config.toml
n_layer = 12
d_model = 512
n_experts = 24
experts_per_token = 2
d_expert = 96
d_shared_expert = 128
activation = "swiglu"
moe_layers = [1, 2, 3, 4, 5, 6, 7, 8, 9, 10, 11]
router_score = "softmax"
normalize_top_k = true
routed_scale = 1.41
balance_loss = 0.00196
balance_bias = true
router_noise = 0.3
router_logit_norm = 1.0
init_std_router = 0.0162
lr_router = 0.000581
n_head = 16
n_kv_head = 16
head_dim = 32
vocab_size = 8192
norm = "rmsnorm"
norm_place = "pre"
norm_eps = 1e-06
positions = "rope"
rope_base = 10000.0
rope_fraction = 1.0
qk_norm = false
attn_scale = 0.177
tie_embeddings = false
parallel_block = false
init = "trunc"
init_std_qkv = 0.0258
init_std_o = 0.0
init_std_up = 0.0258
init_std_down = 0.0
optimizer = "muon_variant"
lr = 0.0127
lr_mult_o = 4.0
lr_mult_down = 1.5
beta1 = 0.95
lr_head = 0.0061
grad_clip = 1.0
warmup_steps = 200
schedule = "wsd"
decay_fraction = 0.443
decay_shape = "linear"
final_lr_fraction = 0.0
batch_tokens = 131072
seq_len = 1024
doc_mask = true
train_tokens = 503300000
steps = 3840
dataset = "wikipedia_en"
Below are experts of layer 3 (counted from 0) of a mixture-of-experts language model. Rows are named router (the router's row for the expert) and show model dimensions 256-319. Each number is 128 + 32 x the weight over its row's rms, rounded and kept within 0 to 255. Numbers have three digits each.
After each expert's rows: a language model's description of what the expert responds to. This comes from a sample of Wikipedia text that the model never trained on.

# expert 5
router:067121085124124133090132147107185158115108125139106131083154133115183148128142062115096089160100151135153072128176118133134100134092124106136110096177109079128150114150094141047095116157093083
What it handles: Single digits and digit groups in the middle or end of numbers, such as years (1986, 1960s), scores, ISBNs, percentages.

# expert 1
router:109163104115133077117178095100155180161103124158152128129138141155115134101093084157128126160139171073116131136141121138057090155137114119126156176111096070110127130105105139123162149139199119
What it handles: Century-decade prefixes of years like 201, 199, 196 before the final digit, plus in-word hyphens as in A-list, Under-18s.

# expert 14
router:138120121106148119145194144140102103126070167126122153117106103145122133133144103107105140070088124156121096134134132165146138124161212087053143147153091118072066060112130155174103130095048113
What it handles: Verb endings and past participles in narrative prose, such as -ed, -ated, -ing, "was", "been", "released", "became".

# expert 11
router:107151139144076124159144142078132122168155143121097105208152086136144119146137171155111126144151103145129182131165157106165107135166119169162137139146172138111096108161133096113118121121115151
What it handles: Whole words or final pieces ending nouns before of or in, such as ations, population, Party, List, percent signs, plus line breaks.

# expert 23
router:085118089148083081120086119133099098051183137115069141154134127124160120150215086100093147095101137119109094115098157136134128126105112096141117144143138116156139148110102104127164159114079136
What it handles: Final digit of a number followed by a space, in stat, election and sports tables, e.g. 2003, 37.7, 986, plus some ed endings.

# expert 13
router:131137140154137107121097113115133143079099107136143148139084152091067206189103143100171111134158158170161109093153193075179088115093150112118121128138112099096154132133109089059068096155191173
What it handles: Table separator rows, closing parentheses after lifespans, and syllables in foreign names within football and cricket career tables, e.g. Vall-ad-olid, Belar-u-sian.

# expert 9
router:120141120147125164091126107101128151105144127137124118167133086194181109118167174122137150138144100118101121152092123162077148110150097145166159113098095154089110161107181127156116168144165099
What it handles: Common words in biographies: he, she, born, wife, father, founded, "Early life" headings, plus words like album, song, player.

# expert 20
router:137128231162092147134156148177137130132121186114167133117136157148133151147090140066182066130124132162133139090123175152153105138098126108120140160121135202255130179108147130074124158161112094
What it handles: Ordinals and sports terms in season, league and team articles and tables, such as second, 6th, FC, Cup, team, League.

# expert 21
router:154133165123127145119125141132180152069089173159185169067103078077134109118136078125180096140135118086166098181158154116095140125152170136161101113161160101160125158151198172142155096102100102
What it handles: Dash bullets starting list lines after line breaks, heading equals signs, and word-initial prefixes like ex, con, vis, res, met.

# expert 22
router:123098176132180146144145136087138084131161074099068137195151152151084201124173175108119097071152117188094119146129083134177195117180148104187126131161144131156108140117093143119124112146148133
What it handles: Pipe separators between cells in Wikipedia tables of results, rosters and statistics, mostly after numbers or names, such as "| 7 |".

# expert 12
router:146099090171188171105099114118142083120133095168122163114163110076153146134092167190126117131161131082197106184094110172110124159105135114118077140116108079117110134096114114143159129129167154
What it handles: Coordinating words and separators joining items or closing entries, such as and, but, opening parentheses, semicolons and table-row pipes.

# expert 3
router:128102126087147173124123100152084171138102112122142164113116141099119095155207124094068129130122110084111093129126149131113172112092144078101133089204104171053180182113084109135128148126144134
What it handles: Commas after clauses or names before and, which, though, this; also word-initial consonant clusters like St, Fl, Br, sc.

# expert 17
router:140135080166132146082106162179123137161153094099137064160121152104129138136113179185098091140141125176102124131123128145148138148148148160131133121120148102144101058052097149120104069112064116
What it handles: Early pieces of words, often vowel-led, such as ol in Violet, In, en, Val, and the pronoun I, across general prose.

# expert 0
router:150085154112076085146121085117037157096148145143130106109123126117132130141113123085126128162144066111106146145168100191057193118171066110080104152132104151087101188119053083126157187172093133
What it handles: Mid-word pieces inside non-English personal and place names, usually right after a capital, such as K-ub-iak, N-em-rik, Le-is-erson.

# expert 15
router:102136103129188150085150144110180128189121085124144134132082154119107163109158137105124169148169176158078151058120090172172173144063107167175114123133143157107157116156061162119162125124128080
What it handles: First names and final pieces of names ending a word, as in John, Michael, Wood-row, Ez-ra, mostly in cast and credit lists.

# expert 16
router:163116122090131162108110131145198120169102121141125076051093126102120101109108135140083112117151105174137122163092115087154143165088068146113212152092154130087165166078119114175128076138160129
What it handles: Final pieces of country, region and demonym words before commas or "and", such as Tai-wan, Puerto Ric-o, Japan, -ian, -ism.

# expert 7
router:162147207118126155128160150117139127110111106120083148141100117155167104087072172171146175075148160087150149139084146133135112153113145121187107142119156188185128102187155148192157129061097173
What it handles: Short letter fragments in the middle of personal names, often foreign, in tables and credits, e.g. Dy-k-stra, Bl-a-žková, Mor-en-o.

# expert 19
router:151134129099112139143133113146135095125097143145171168178167119182081129134177069176141080102068129121137139120078138145072161151097117092144093111095173150106096107129102144108189126115102106
What it handles: Determiners and possessives before nouns, chiefly the, a, The, his, their, two, plus adjectives just after them like main, modern, first.

# expert 18
router:109097115115100097121127161076124151148101177107057141131060123107118185123117110100091107094129087160152106174104118133047101142179143087063121149142142074109172104134147147070130121172190109
What it handles: Prepositions and relative words governed by a preceding verb or clause, such as to, by, with, for, from, that, which.

# expert 10
router:138119075095141085146139124206121144087186116106114135156128169099159107068159159108138155124125153085132148093185131124202106135149135154185129091146146126106131118186133107124092094076116150
What it handles: Prepositions such as in, on, as, at, during and auxiliaries had, has, not, usually before "the", "a" or "been".

# expert 4
router:162192108093108069144117194109113140113117115147079113119131081117138099174169111121099074131129109086052143195130110073118068160122130122168081122130132133166142120127180077178133084125199138
What it handles: First pieces of place, ethnic and taxonomic names, often after "of" or in species lists, such as Mont, Colomb, Mon(astery), Harpalin-ae.

# expert 8
router:132121109077124091110094191084150134221098097152156152164204085142173132091110113124172099105123139114172144099155156114120185159157118143083145104112084102191152136101116137163167134181120144
What it handles: Opening capital letters and quotation or apostrophe marks that begin names and quoted titles, such as "Mitzi", High S-ierra, club's.

# expert 6
router:171162121124099149143122110123097063171153094164129093124146198149099132138120067097140118164137152110126177136132049155102129155159112150104148111062153131121105117146133156082137126116136113
What it handles: Colons, dashes, "of", commas and degree or minute signs in infobox fields, coordinates and tables, such as "Kingdom: ", "Date of birth", 36°31′.